Below are experts of layer 3 (counted from 0) of a mixture-of-experts language model. Rows are named router (the router's row for the expert), up (a neuron's input weights, with its number) and show model dimensions 256-287. Each number is 128 + 24 x the weight over its row's rms, rounded and kept within 0 to 255. Numbers have three digits each.
Before each expert's rows: "gets" lists some tokens that make up at least twice as much of what it gets as of all text; "mostly gets" lists some tokens that are sent to it at least half of the time. This comes from a sample of Wikipedia text that the model never trained on. Tokens count by the router's weight.

# expert 0
gets: " ", " of", "==", "er", "===", "al"
mostly gets: " National", " new", " American", "====", " State", "ley"
router:061117076116119157103123130131164143130166104133155108128135138175074095149150117125139138116122
up0:128102110133119131124172129115156164149100159146154135056152158138126133164140118103126194122147
up1:113108109085129114126121127146121097087134138135129157157080140070147191133098117100104125095120
up2:102126101108162128127141122111129133133126056203138172124107190128102130128131096159139127129161
up3:124143100119090133129089131157112163128128099154114132115109186134130173130120124125150117170131
up4:116128128150139168109147165128137137143120053150142143104140125096095128131107185178127123178131
up5:133127113102132125137134146164141136090131114097134129141111094129118135076073152118118122114106
up6:085120137131108164117172143129139104112122135121113130130129120097111137130150126134129133105076
up7:135169132182130126097142069094106127128113125145116118148095128163125073164128113067153170141139
up8:133155126119098187098112122147133151125133133130122127107168131145116146119185156135112154155116
up9:149157149116142127125174085114142161118054133149146148113131127166151182138154135137123127081150
up10:126140126143114166091127115133136135143150136129128129086116184114118129165135089105152119119123
up11:105138122126142128125153148128090113121075139129140121133097117144149172185135103123104117093121
up12:110129135096170155119184060129065130128184083128102128129141155130069178127131162097130092127121
up13:148141099085126157127157125141113119125128137135121104143151128125131130101127120112128128126103
up14:103130118134113107126130127131129119137106140159130139128129112103128096093147124094109107119130
up15:105134137116128134136148122128135149130125123153123126141117125060108113162140154112189129128101
up16:112126129127144095122125170106129144128132134130161121139124121120095148143147111140146111105164
up17:128121150066128106128180162112120151093125101141129122090104142132146142150119160128145125112132
up18:126161138113101126129129093128135135102144133120104128097125114140129181122140135085085136130100
up19:128128118146153135133127134130105143130199135166129127132179129152178126148116117184162158130107
up20:131113112127126069133146144130122171112149116124107169135138122089164128120119113130214125112121
up21:090129134107128123112124077138128145097118103130124176111130140109119129137206069151145127131129
up22:133129086139117129140119159104129117142102149135106128169140126119112137154131154124206134116114
up23:119126131128137132106134108142109125121090150150134158106105129123134124115106131143131160135159
up24:144145119133148125129087126132139113131144135119126129140120103198107111142109155130144145117208
up25:138116137132119066101111106104156116122155130108123097120109135145061130126149126110133130108174
up26:164084190134124125175118130145089136138133115151144122070136138133111108130141129132130110130100
up27:132138092140092138214075133130138124086131130085097119154128161126126141110138129182096108125125
up28:067116062167100180161125146116126186104131128144129118140113139132133128134078132125140129092139
up29:131132125173143069133129128115155135091158096117123121134138149128120092139124170125155111159132
up30:130109111153182135116131106129128128098122094144109170082144157128129141126126127131118126134123
up31:132130100111091151121135148122193089140136135112073134070131112093140126099135125122141161140097
up32:117128112089185141131134126127140113129106125091129131134129121145135147127120105127129150131140
up33:146130128127133187066132126141128146096140131118088143065128104097129145106091134082129133210121
up34:128134128128144118133099113164162130097102127139156126138144104168128129152142144128123123123100
up35:113114161128125089128128107106128141135134117165202122103108151089102125098131132097134128084119
up36:129125131126154117099165144161085125129176115125142129133155127123120103132200120145112105123165
up37:097118144137139132115122133164128128131136140128125129125132140131126117126122139125128128155122
up38:089132107140119148146091122167123099117132138071143126138119096130088080140183121109121135133066
up39:099125145103148121157126181129119127177122153141133134128129145134129075132128122146149140126172
up40:164144106105093132129095119140132149156127144117111134142121097122135116160136097171097133131107
up41:122102127119076097115128143105067169115109112102137116128128122122137135152166127139119159152082
up42:135186140130128123116126085132133136115171128115142104117143134130110060127092127134129142136138
up43:135148130140141154108098145152107124122117112094088117104128129097115143116127110130123161068166
up44:132126170095128115144124134103105132144142128131130115140129107148154137156127121150128109128138
up45:132136112138154120123106111133137161140129125110101102095116150173088126124139118153145128119128
up46:128183189132162101112164160135139127124131128211155159121090118129108141185130131145112134123121
up47:122118108128127143117102147099117120150100171134193141133167118150134100127146129087127141131138
up48:103191154146118153158122141136103087122128097110105119131169128126131128127148112164085099160095
up49:137154128111129129179128133127106123165114148149144101120112128156157182149129116144167129143116
up50:081121106133126138134081127164134125148029168108146133156118078144128200123163126119135051122128
up51:123117132113118141125090123122157122128129089131124140129124122170117133131135127129121127163134
up52:113136122127141093148089116126129162128124124131129088127101128123131130128140127132135125150116
up53:111145099142160133126133128120170116142122128171131073136128113088188139157100098137132136126145
up54:093118075119128172124130082108090135148130129135127107127130155129111140115134132112114137129137
up55:121114081073116104099155115139070174087130140113167149126128100123151099110142128035128135105139
up56:156085116136107120063107150161030088157108133115149113141113079137136127125107115158176104131130
up57:152141126146144153106119122087128128069134124138129058162188112117084134117137118153128136155158
up58:113128139100184152128155105113141130121120107125166159126131129111092178138128086114127159130163
up59:087104107123135131165129128094172100135128115175083148128180153131091127092174099120100117156097
up60:126172140103131109138096133120133190107118123096128138134158111122125130113120132114145139157128
up61:185162130143174134129172154087126106086155156128163167082134082111127068114120103129150126121120
up62:091109108095118123123114151111129142143152133133077099138112132144131131166157134189153145176143
up63:133100114128156124116104112079093126108157125171139170112077145144153129170140056085177131159118
up64:139113119127122111108129176124128119124130171152150127116173147113058129127166169088121104050160
up65:208149127122100144149122127128127141107145114113131136123063115138134104121136136135128129150131
up66:144175110139125130177163112114112121133090130117127115127140095126144132084103125122134123130133
up67:104131144089104127110128142125171143043115143125123100133128118120133155143158145115111134146120
up68:127133105127113135120132139130134130131131105103094142127083182136101138111133156192103128133124
up69:123161143173027142143143112142122130096105135096127134082138109083138102090124129126130115122125
up70:123128139114091136137122101126121128124117130121121105158120115174171153116152170121123159132115
up71:085135130125105127132128148130123095126184127133121077128129138112106128119135127157130145111141
up72:130140128129103132119152139163144116125124126072125127123113157109150090115144151129169126098122
up73:130109153125127124130134167096103143129103123132143129092146120190158145121133160171175103123123
up74:138170117087088114144132117109117126138129162138138109079105163125141128129188112165127077130145
up75:142125126094104127130162205132110110136172102121156110099115144100123164148142125121134121107117
up76:078084117141108133124101126120130128045098128103098165188116144125140135151144111098137121099132
up77:112114124119090093123094153138120173128118129132144121134094166134146146124102104178137110080181
up78:154164125084119114101125123138183127130115157136161126098158124050125132117125141159128151141125
up79:161129086134121038106176134083125152103114125128125129123161106072105093096137160131117167077128
up80:134110139150135126128133143122104074129123114094107112128160131113115118096132121129133169102127
up81:127098137126097096206054140111139122121134128127134134164144156142164146099145148130143168119093
up82:102097105129119094088134136080095143126129132142124117115111159165123130141128135138127055106124
up83:148138089123131124127074153115149140131107078123130090126109127077122078149128194115127121130104
up84:137111112127132146159117139153127106069129124155125146106172128132071158138134129127087098139142
up85:139079099100129122098107197130121074129142125134153072123137137166112138104111134071153142145127
up86:128128111089117122136078145139174128204113100162123128152125113153083116101165102115121107144160
up87:144127158108125101112143120165140118129099082130184095120135127131171146099148139134131210144157
up88:108111153154110125127122129113098137138150133104106134183164096139139130148135130112127114130141
up89:119116143070075100127137157125113150120135141121094123177155146137141180112137101137130158115137

# expert 3
gets: "s", ".", ")", " (", "-", " as"
mostly gets: ")", " that", "s", " who", " which", ")."
router:127192133126112074100165132136119134168086157159091113146127123115125138104112139072136138116158
up0:130139133134126103122164124112126132176102099129151144114142120126123126141072049130153170115154
up1:156140183131105153124129128135120120151112088116121149190107103108099140103130119128130122130136
up2:169146126108097122103116191118182135128146172153143156129125113125198133131127125127175128132152
up3:115127084147122079108125117124178131133118134103129103190184125111093124104133115124139139138118
up4:187128112096165151132139131103130125121081086089122135136125124096124139088120147119138197148136
up5:103082160112183127068127142144115135115163086118136157076132129135101134140089105115125127115122
up6:125132126107130101138141131147122164194139146115102146122145055119128128127127124126131187141155
up7:082127105128138132108132140125116092143112122126159088122140136121130125147127165105087130139065
up8:093159155202127134096130172118124142125123110129127115131143106118116125125158111127136168126061
up9:162166131146123126185129134127091137135127129112084103144109146084170121107115128133172110139136
up10:114140127117151109113125102147130115151135122135117162124194149110133091134128128144132104127128
up11:129121128099122139111188106127165139127079099119135094136108127193117130060137154098095159133115
up12:149101152150151155142119102128135105128119137113138161115127103125126119149113187156120106134129
up13:160137132138111121131129111128166130133189136134090123136134133128108120130120130125145112128127
up14:155133127108083109112118102130138128113144133106128127127093122130135128138053118185117127131168
up15:130127146174114115154129140145154121128125085119121099165086090128136123136129131123104132127136
up16:148110128125142138175123143133117099127130128139134100136108176094100122126101142096166185082157
up17:136148125136101099121171123132087162129128116149095124125122121132176121121116126126132110152117
up18:142189079097106147140149105120129185118151165142074168115128127117152196106117149146127171124127
up19:151124137123122101163135128153133127151143127129130127169129159081132122125210124104114122148150
up20:115107136117120072130178140130138167117094129163149199132131134133084089128130139086148059099132
up21:116135135131120095131135122167136120124109136122123128100126166065153122129111114113160118153145
up22:128117118114144075129127147104154128124123092059103105139152131137129127083119137137133094127134
up23:079091126113166151118153100187170109096121142130135137119119161126122139125145125102156125167169
up24:133069149129132111188124121127114101178099182124125130145143161093161159126098138089133134129125
up25:135149158204133131095138131089179128143126104131114131141117124127127114133171085123128206109126
up26:092154128126126116147120086139168136138128142112122089089142128141112160066103113149086134137116
up27:155104134144118161159129116124129127128131129126144136109139138145103128179121129159108115133137
up28:112118123103147142124131113135128165131137116155111105141176123115105128126101182151115128139125
up29:157144137167102122115127109162070174125109126128119128121110145158174127124155150111119105117115
up30:151142139133104137077122135098146140123129132084127162129143135099120131127126080133150127131120
up31:181124112143132127133139101128121177095136115121116128095123131114100127127117119113128118175123
up32:136087120135106096130138134129107117098108144132107117133125115097108118084103124117161131128097
up33:066102121129157117121092134103124100207154133075136101098128151117121114181120159142139127137103
up34:122129115142173112125146128127128121137127126094119115128121125127203115093128125118092110169108
up35:171118163158124050132100123081127126118044122131114111120128115168104128157118136144124135157134
up36:157132142143135143070134124138126114127123125129157115116144120143121144167128140188131135129126
up37:113144103154134124083137129099128128129122117141116094130133095174162153117142137129139138123090
up38:133111155103152160173137130139116073127099139145104065129127136112144101178149130128091113115112
up39:126142126139137130094090128073138108130140109118134071073161128094050152059175115152120137125075
up40:122126153130138157124131132114225114113129099033163126073138097147124130122123126124129132117128
up41:117189126172142158115148111138131126084119124131152113108154129090171110159114090125141128117129
up42:156154153129184126099157093127128152127128128126140125106130134124116107103127142148139128085113
up43:127143105130127173184121114126129114136098097138121150094123114128154156148128130121174087127081
up44:152114130132126081141122155124127143112126152168098126174109146140164122126152168128151108121169
up45:126127144128161114128124123121144191188095088104116117122101128129118117122069141125078176085141
up46:172123096136094107138127123128098125129122155141185129125137145121132127127127129128154130059099
up47:130110158122081132136120100124110120136135141131144071109132153122129129137074113113215158155146
up48:072141081117130129123124118117154131151122126117115072164152125130166090098136125120122119126130
up49:144155129126133097138096124146123148098104164135094153074122084117113126069128147138121219105124
up50:108111103129135135139130111126137134164135083100150130087151108113118126092130123115130129123129
up51:130134130093140127160131165130106135119134136156115123130130127137145125128114099121094131128158
up52:132085136125139146090132107162134136139146154129142134127121171156141127125129184139069128151154
up53:135142097121164110127115133115155136111104078134126079121138104176130158120149105095142137124141
up54:131163134174129102150120126096124135119116095136126156158182113099063106104136132143180132116115
up55:131116098132121143133124121130107115152133149126129130124097130069176123136123124127130122066110
up56:145136163130098122111146115088132131083114122144127074115145122141144107133096146097115075124115
up57:128120170123146130105052060143154126122134120148125120111107130114096126055121141130093147122132
up58:109124120135114123175098156156119081170120088164185112132124125137133139093122143168146127147113
up59:111133160144099128113136138151097166126111178124127154138123139047135148108121127132128131138110
up60:115098123150175127162134128121125088172158119116122148095147124141077123151125098179139108102128
up61:128176140185128132192114128154118122147174147100136089138166129125132112133108109087121106128130
up62:138112143159111135125120128102114119124126077134121143098153119124136126153121155099103120122126
up63:140134104102074132127094106135162102125130126126110088137182137154139073103124124122051111116141
up64:111140163135060120128142100154191129146137128100126111124133155129150155127104124113102124118128
up65:148113134146128130130133144128142120123132091090184134122138144148144114074100093131164218135131
up66:123099139142105154146145123123146116106076075119098193113101128109114128106122124118099130128118
up67:091126140124146125110167117132131156188130150137136115078105133120131116142111096124126121135125
up68:092128148118138154140171127133127066131111217128120143124125100135089087146121138121132119161127
up69:114076041141138128113167119157117145105127086176152106115171126077120157090137133076119042114136
up70:152109079109129122124144143122114115106137138127088123130137158140107101117138122078094128165158
up71:088122126135135143139127117110123135116062139146155129130096146108164117120111131134129123102095
up72:140133146137131156114126155140131108126138138138120100099111140177132085117135129070126125131182
up73:136155093150131115116148142134132129134142119135125134125131101131126087100154097145148130123106
up74:119100109145161129194139105119119078137098169108126101125129090077147069132084114134132134127177
up75:067118106144110100132130113165121162129122149146123112135130116127147112136125152125113128109137
up76:195139130132117128099121132151100100107141158137138133085067132131114133092126129136102147098129
up77:126153131130099171131106139202091123156142123147137164101133128131139128131097078110131127164113
up78:131107093081117159129112080143125132140089119139127143140128129128128144118122115126137184165075
up79:121128137098124088127142125142126123127128128145125104127132095147127126146118117107109142126140
up80:129132133129110132127088047087173131126100142131123101097138141150113100111135154129128130184127
up81:127126102132128133063073138128156127144125139125105140146150128111122126139105126126141114116093
up82:126116111100124121130169125119100175089083127114144150140123079116119127145129146121145157123141
up83:148132112129130125113184145132116160127104126182156119123122148149126098124146123119083132158116
up84:206132104113153162111128141147074176127101153079197139135142131125123135126134062121140128126142
up85:144152126117127139113127153138133153157121142142095138121129106136129148133143116171140117128133
up86:117129130159106122097127120151109095134088141134113132129151135110126117127149142065112132132132
up87:128108112123120122115133129128132113150120141128128129128129087118109134130060125124124131144124
up88:123138151154128120089150103115141121117126109145155128123143088124126128139142132135136122131132
up89:171127124119088115157119107110128153094128141131130132114144090129157129115122097095140145143108

# expert 1
gets: " |", "|", " was", "-", " is", " he"
mostly gets: "|", " was", " He", " he", " were", " is"
router:171094133121114145146123165130148119129152089137128146117141096133104078135135148100126175216151
up0:132122088124132108066099172125126137060113131122126067122164143131125110105115136129125117111130
up1:131127130134064104072131127190118137130140129137116121134163104113118111118113113133160098144121
up2:120086146166126114105141112134121108132158139129138112131160109127125091110085150121227121109112
up3:127127179169142112156128130146151110134117146121128146101130116153081129083158153053196091129131
up4:133092131106145151079155140162130147093057144148148074125119112116133127125143156097119014133137
up5:141082142108113104126114146129131136116129137101134126128127133072138095125144137119126158144095
up6:130104130139109122144189160127108100127125099121205129150137094131128132091145132117150127141134
up7:135067141131097130128122056153147132113088121061119131139137144129117127100118123120131116137105
up8:133130130128129100161138127143126100150132114107104123159098131145127102164093124135153132157087
up9:127081082129128131131111137126131128145123121070165136135117127123104193209112135132144135127116
up10:115164122114130130128167127126141127140118125127114126123139122107143110128107124119132094131101
up11:097127153136131124121128134118126152122143151116161172168113122119145095138127128105136140081126
up12:123139118152128146090131143134119087140100120172145159156092128131110128092129096140130123116179
up13:130122128118135105132165130111139135119109107049125165133076157096127150111105079094139144119127
up14:118140124173141148132136117124159072115155135137145127124098122131154118158128070137168130127125
up15:139088106114128115146120146084151103101112120120135105128134128131127127150129090115139113132152
up16:137126131125128150116125144162162119097114117129110169102112125163143146130118103144128058111180
up17:127134128093146141120120147101156128168133122144133173125163124125109119115132126123135152138163
up18:120125125124160114125109096096143076129113119135127125132092085136126109117121102129084152035138
up19:119127130108140138113132156127095183134071101101134133127135160116129186101122122131130134134137
up20:075136136127138127149108051125115109123103136118094123089130132167184150126102129123114143096130
up21:114111079071123118131109131093122116158107114089150139067123123120133113125128132127139136155121
up22:157086125133116128116171086174074137048112119186118154098129124147128129124122104116153116159117
up23:125126107144124137089147142123166143126113128143115143139171098130113123130128139124161128125132
up24:130175123176133122149098130113120182144184156121129112117115126140123127160112127109144151128069
up25:120125104131127131126132146122117054127173051122119078111128084138214129122131098129155140116129
up26:153156093119102115129041136112112138129133125141131126123130115147137106120110134119128136149127
up27:168153117106141118191152138121172130142153135103163150131146135135119142186121137126174133158106
up28:141150112136125139152116126104126120136133123206115132132151118129108132174126107107116130129127
up29:123129128105108139137109154121126125132126148088132137173157126123129112165126121093131103146156
up30:153114126127128111190128119130110124109121147129127156136122136125105113131103106124188178130135
up31:104123131137126119130138093198117134140102120130084136129144141131147130131111137138069148143165
up32:121122128120117131127128129129119159148101127088132118115125139149121124075058110129152125134114
up33:138154142172165130105140140128131171123111128123128135129127128124129145156173125122145080087125
up34:128135175086125133161105104109115171129141101125054163110103132113129133126049091128160141125116
up35:164121129096131102132175130185149133128082096158126132136127148177128118139124121184139139166119
up36:149107139126119129133143125120133120125098129138145121131159119140084119126129155127114137114122
up37:133109151145120100153122128123129129133144148122125088150055094123128074142115115136155147129140
up38:090125155123133112103145147114122132122129124132131130111117126131116129135110131148100114140145
up39:067129107117148098157139123114136100146124128100093143104112117126120135147065038172114178118161
up40:128169126135141120135148047142129133129119119124140135183138128125046206127160132143133141114169
up41:164147066138127133136145127112120134122146189118143075120155147142130102128100115129128148146130
up42:112138094114125110155130157106151122136147105130130090087097117128165135135107085147142139116172
up43:127129130164137152083122142107134129131124116122137176118128125122185139157126108132110106113128
up44:166162137115124084134145135124131131144129167159134106126089122127116151129132135133140101137101
up45:125128177170106142175148138153130124140118125143136122161141135143079095116115185156152119160183
up46:163135124108100193181149131103127129100151106115106130134096142127081114129151121155140146079078
up47:150114128125105119140159147131171128144116164138128158123103122110120137142124129136121153118127
up48:060123102035164149191133124161106128145167126128139143122108126134000146125133126133129121169128
up49:128173127133200115124099154140185103128112113147148128070108072123105128106127110180156117114126
up50:126142097121127119127144118145129126099133125128119130121124126120138130148122105128133070106121
up51:131165120132100082129127081111109125124130124121104135127119175124125183127136127126117138108087
up52:123110132094144084101125088156124142125121126109130148156128147108114128126128126170106136183132
up53:095130130127127130109155074113124123114088048157122199132128196129051059134145138133174141147135
up54:178126123158127136185120082142119129131159164117156145112156130129127126125100137132121128126129
up55:116129119139153176126108125137163069107156081129149141148159125134131127160122166152138160169128
up56:066107128124126138104130132072134132136099102131132098128138128137129133098152155156128143124127
up57:079122139116134143129124090163147125122124132144133096133099116108148123073143133128105120135132
up58:125156074101185112128127144113103120168131128128120142082130132128147151119136127128147127133129
up59:140131073130139140111117153146119119118124106125100114123136126132180134117153109152123131132143
up60:150128129148093071130129085098126127161180129127094130127150116123128124147123130127113127140130
up61:094141128106130099085173130134126117123094151139134091172124106113112143147202120157125136099144
up62:084164127181141123131136104080129117130128153130144160124144120137132200107110128129171105127129
up63:173137124101127124101131124146120079132126131130127167116146127129156127123214177128107107135113
up64:147126141126133166168131133165128122174127189219072123093083113133112131128145117128108114099122
up65:131126113126132126109135126161167135144131147118169163140131135156135137125120135134129184132128
up66:133120155119129137134105124153129123152163144130128122135141118140024115133169150125136127127128
up67:171166131108140160124131119143135115118133116098105145100129121125123100128194130137070152135120
up68:173143098155111172120133102209139128123147139127105128155127113117168102147071127094144140117092
up69:128093116144132169184160114146161135120154163161133128149168132100130128109130146129149131124108
up70:136118098129135119126121064106127128151125156131114178113128095162134105084127136124124120134121
up71:138112127141079124140107102192128121179129128130127137115162114080135087124154149144129136136130
up72:138132130113135128128128128158122113132146123124142141130119104121076127112087128176187145120099
up73:140137125121123139126117099133117142156127138156168145105112136128196100187128128124073192106129
up74:066136125132113099131142129129145119107142124126124146126083097149097170115098174115123146136126
up75:135151127117153126128123109103131101104131124117154120167121165065132166157116099155114129156130
up76:128133137134201119133100093142148127127134130128122132070146137121141128134117126121128129126112
up77:127146112198115164128127130154122147141120112077100127096139108115132139162115092118136137170122
up78:123115091151123125160158135105137127118052105128128136113119094119122137129176078107127127132134
up79:047139124118160128143122131193131089133147135095154150139150135134072143108134127115122150130055
up80:138130149112127091114139129126144136139154125109136176125163123124119128129117116095130145127087
up81:087130106136066119204077158146132105122053127085114133164138103077117130132118153129088173149128
up82:159130169150113165133125129091130096127127126129099099144119155110119150104134122154107155122132
up83:128125107098116136156148137137133138136100126133129111085143112131116133144169119133120166160116
up84:124168141168144153130180115109134154130132107126134111113128130128137126161128076148086147176128
up85:129124130108148125154175128154127129144130137126129137123169148148164153119068134052132135109124
up86:131134132099156147131141126124133131129137150121123141131129134128127121128106144134128128100146
up87:138105120105105128132125125127123131114122127186127187120139121131137097129121107134173128125125
up88:147064112163162125132132122110108129129143139166134122119133105110123150138154162129117124122125
up89:153128123146155146127140131129137072141140144109083127126220149127124103127127135119138127113127

# expert 2
gets: "1", "0", "2", "9", "3", "8"
mostly gets: "0", "1", "9", "4", "5", "2"
router:105114144154083081127086132122115120115181154166108124090120117171153129099094153115126108140145
up0:115101138121109132056117129123109109159137129145138129124127150100160118130135136116156108115120
up1:127145097176120210133109123130136173097128068141108116136130133132104186165138131151130109134118
up2:096138114139134146126151055104123129155117096153147132129158163102109125128129128113128138134107
up3:165117132125124128175130114140103127196179138146128143118191109106121137134122114116166127191129
up4:082140088178172113167125112129189142158129119150139095126127129134159103040126127154106123126144
up5:165171111127106133157123129125153131096196104118116146159127139170179135131180097116130128128136
up6:137132127131134089126120132122125121160121113144137112092124103081128126130096129162125194127133
up7:165129130083124077118168143128114104173131129153104124138122140135120140127126181119139126118128
up8:123143166144130140129109138117130135128088116111088129103123107088151118107073138118118051113070
up9:139127137125129049134160159127126166112144154127169161135128095136111121136116147130154117074134
up10:094157113126176093127127092168127126093123129135118129120168153129141134146135146117146125127128
up11:104127093114127135129140104132130144119163128131098134128126124158118135123133167122119154124163
up12:129115132123114109129149111176127129107127165121097128128130115091142132120126145170126136127099
up13:118131098127126067129137146181132131114088131127138113106152125128129124135120127121123122072120
up14:141173130125148147100123119125133102117143115118161078111133149122196114123097072073081124193105
up15:126149129154093128130151101131084111112117049136136126141131119160126141120116129134146182138119
up16:125161150124154122143162128128124113118129158152103142129134113131121121132072125164125113126123
up17:157139157150118133150160089133151111123182139122182091075121188105123147183167141129130131126160
up18:128116175176114096125120091115169130121104132146184182111076128150122127053131124110130139130110
up19:106125130131146102097118116114125122130128074153193118085088104160167134103122181135179127119098
up20:196126158129103130118161150146098117110118137074178127126122140166131108096096128160129111132124
up21:156163148115113104138154157047127127129117090128091120113135127124108108104129130149134119139129
up22:190149135134139094127120093139144147119121129122133154125136127153129135132131144133123139133100
up23:125141082165123082118184121144141133121097125152110152127095092107124128126139169093096115128123
up24:130129160138136095128168084124126134115161141123124152135072197189119091138103117130122182132160
up25:179156118116122121144125115129139141124081132148164126108125104134112124129099125132120128156140
up26:127155131138130161141108145123073083127113135110112114134128141117153119129121126111149123113165
up27:097116183142122134128118126140095103074119099150091104108144101116127120068137142157160129132154
up28:126146133112160092150142171151132143149123109129084136144150128128103142130118117148097108141205
up29:126128129131042137149143133100140142129154142130109143092149105150132160129170166154118108165130
up30:142119112128149145115128133089144165123134123107146090130127122182106120127126108133129155118147
up31:154130113138115125138137097127127126110138127130144130118144124150142132159165132123111080100166
up32:132085150093097163121156129116128127153143127126133090123177135129122128136132141146066130120145
up33:129096130077151103144120114136131159102128171126127144126128118087130138153146137126112104151127
up34:123114196106127091171116079082146162153130108117090125090139120056124113092131131150119100129117
up35:150150148126112133144147149172146117128098099145123158139132091117079143112128121140127122145129
up36:166128118128122128145127125123103116127129148156113132114147131070139133126133135146177082168099
up37:163092116130138126075123113128053116104126215163138110145169073129124081142129114115139129128141
up38:100099123120111105119159128128139125108142145088135137126129128132080128107141114161123131110126
up39:123139133091135120150139125111115131053124132130140139125117159148140156120128121059121126143158
up40:168106140146123126101132103122145127128126132111117104126135150099096128117152164166146134121133
up41:132123074125127100095134122153137072142060112126119129105156127128105131121139139138142129126120
up42:113132159143142123128165141127137134130119113181064114086116133122201082130133145139139147101123
up43:066117136128159139129126121133111119109120133130124176133127124128123147112116120110125112113159
up44:130156172158123123120129075167139156135095123131126044137131154128121124067142175158175158126185
up45:130097112125082119109127153126054161085030128132109108129106148107126118072129070129135111129141
up46:095107113133153118117143134119126158150129131138149135126133127089126179151147179149178140113129
up47:120139140120128097159131130127132093135113135153138209133129200126124135071135129151136133147169
up48:125124127128163082129130111149136131125159145073116135147138121134101130181143153169130153128114
up49:141130147129096041201111138140124127126132115111127130108129114121151103092170109101116138133133
up50:146143131146121125101129125121109140169123100091172115169112110182126142134099128225120131147088
up51:152116134120144157122191091095114126099122118113119125169130117127126128133134124133119175119126
up52:122152128091088130179096129136125058140099134130103125132145178142109100178132128113139073136119
up53:125131149143121123153105129132159132125139122124122132103158132126091111114130141192142105143140
up54:134137137107118159122132118196161131128155139153120110098128127078160109091191174160113074096089
up55:195099154126130132165159084135117109132127059112082162130123069174134126163100138127141142124128
up56:131126136132129080133152144137050136149134126134126151100141110114129128109106128133186130113193
up57:131136134136161157123148128149084129093100111090118123163103153120137139136177128141143128129092
up58:125133068117112155128124127128127121128129098124130144142140134127053112127180098104129113160130
up59:156134087115121141128134158137112135122129134185132131134126121141140111151138158135090089221139
up60:110102165135116120123136097139073143137120128159118103125156134110150125088147128127088061135133
up61:130098129163144110131146122127155125133147144177190128082134130127151111151121100129129103129131
up62:095113118146095124145099126125147184129128066102126075118104170142131128130128153122138119183126
up63:091123125131131126142121121152074104122122129127139079128143121123127081119119175103124109116063
up64:128163153142141075137111151162186109123103129116154150136122106124150172122141123132132115137136
up65:116128132125163110072143117096110132152156126141093127111086124108158130135141127151120131124126
up66:146126096129130095130127135128127134136131126135120132077183139099101104142124107127122123140132
up67:128128136097121216135137143134103132129162110136090120120145149126118122134124123159103124143131
up68:124108103139118124148133130099161173127131071073052136075063144122137124128124150153138138132127
up69:120130159190144124076155139130123149096145115145186110150100112134127099134073131129130066178159
up70:105172149177146135133122059127124138164127105102125124138130151143117128124131130126119131121152
up71:122124136133137143129126124137155095188130122135125101067131130124133130126105147157152086109125
up72:142100131161053093096151114134117126112157126111208138129088077126131129162126134134129129128116
up73:109120139146125122123115116114124108118102128071101134123147129140104132139142154113129155146137
up74:130146154123117147121135085137088146140119132125131155131143131137102128180124107127147123123163
up75:137131122086107174137137128133129134100139153134128162124152110130134131110135111154135144122169
up76:125144126142125175211129133107121135153134129128120153107129126129128120122153127106151121165087
up77:123134114143118129126110172146098122102123094136112157129130163206147120130134107128132166127152
up78:121146127132139123117104129174111111103126112095166130138156144181175133137138091150086144132182
up79:098133124152157105118176122134113123135126107138112115127126131122170091116146167137167113162134
up80:127125156134088131116160134144112134160162189141123113141111163119140166126152134153130116123122
up81:140151128137148130111138133112121129167139127134158098134110207057123108140126153122127097108154
up82:128141128127160099149131170132109128133129148112131101127109138147158104098152129132131067131181
up83:136143121118109127126158095156057182117107168181146130127122082129112126097117094143145114127127
up84:128134135129127136160155079100125110129128140102150169142127114138126158136107163117133129129098
up85:137152138137136146148109116128132131171182096164169113152135147115123147111153108100196123127131
up86:128120131176150112127173130139130122125131148135136140128097105135137126099126141100106133119126
up87:154092142130130158129180093099128131116100148140131140112126108135165165105137102087132114127142
up88:145151126137102127130144142141133138130070139162118129144121136127178104121124160138144137122122
up89:173163115122129120132122100119125054125075138143144122128174135098114148140152120168142084146144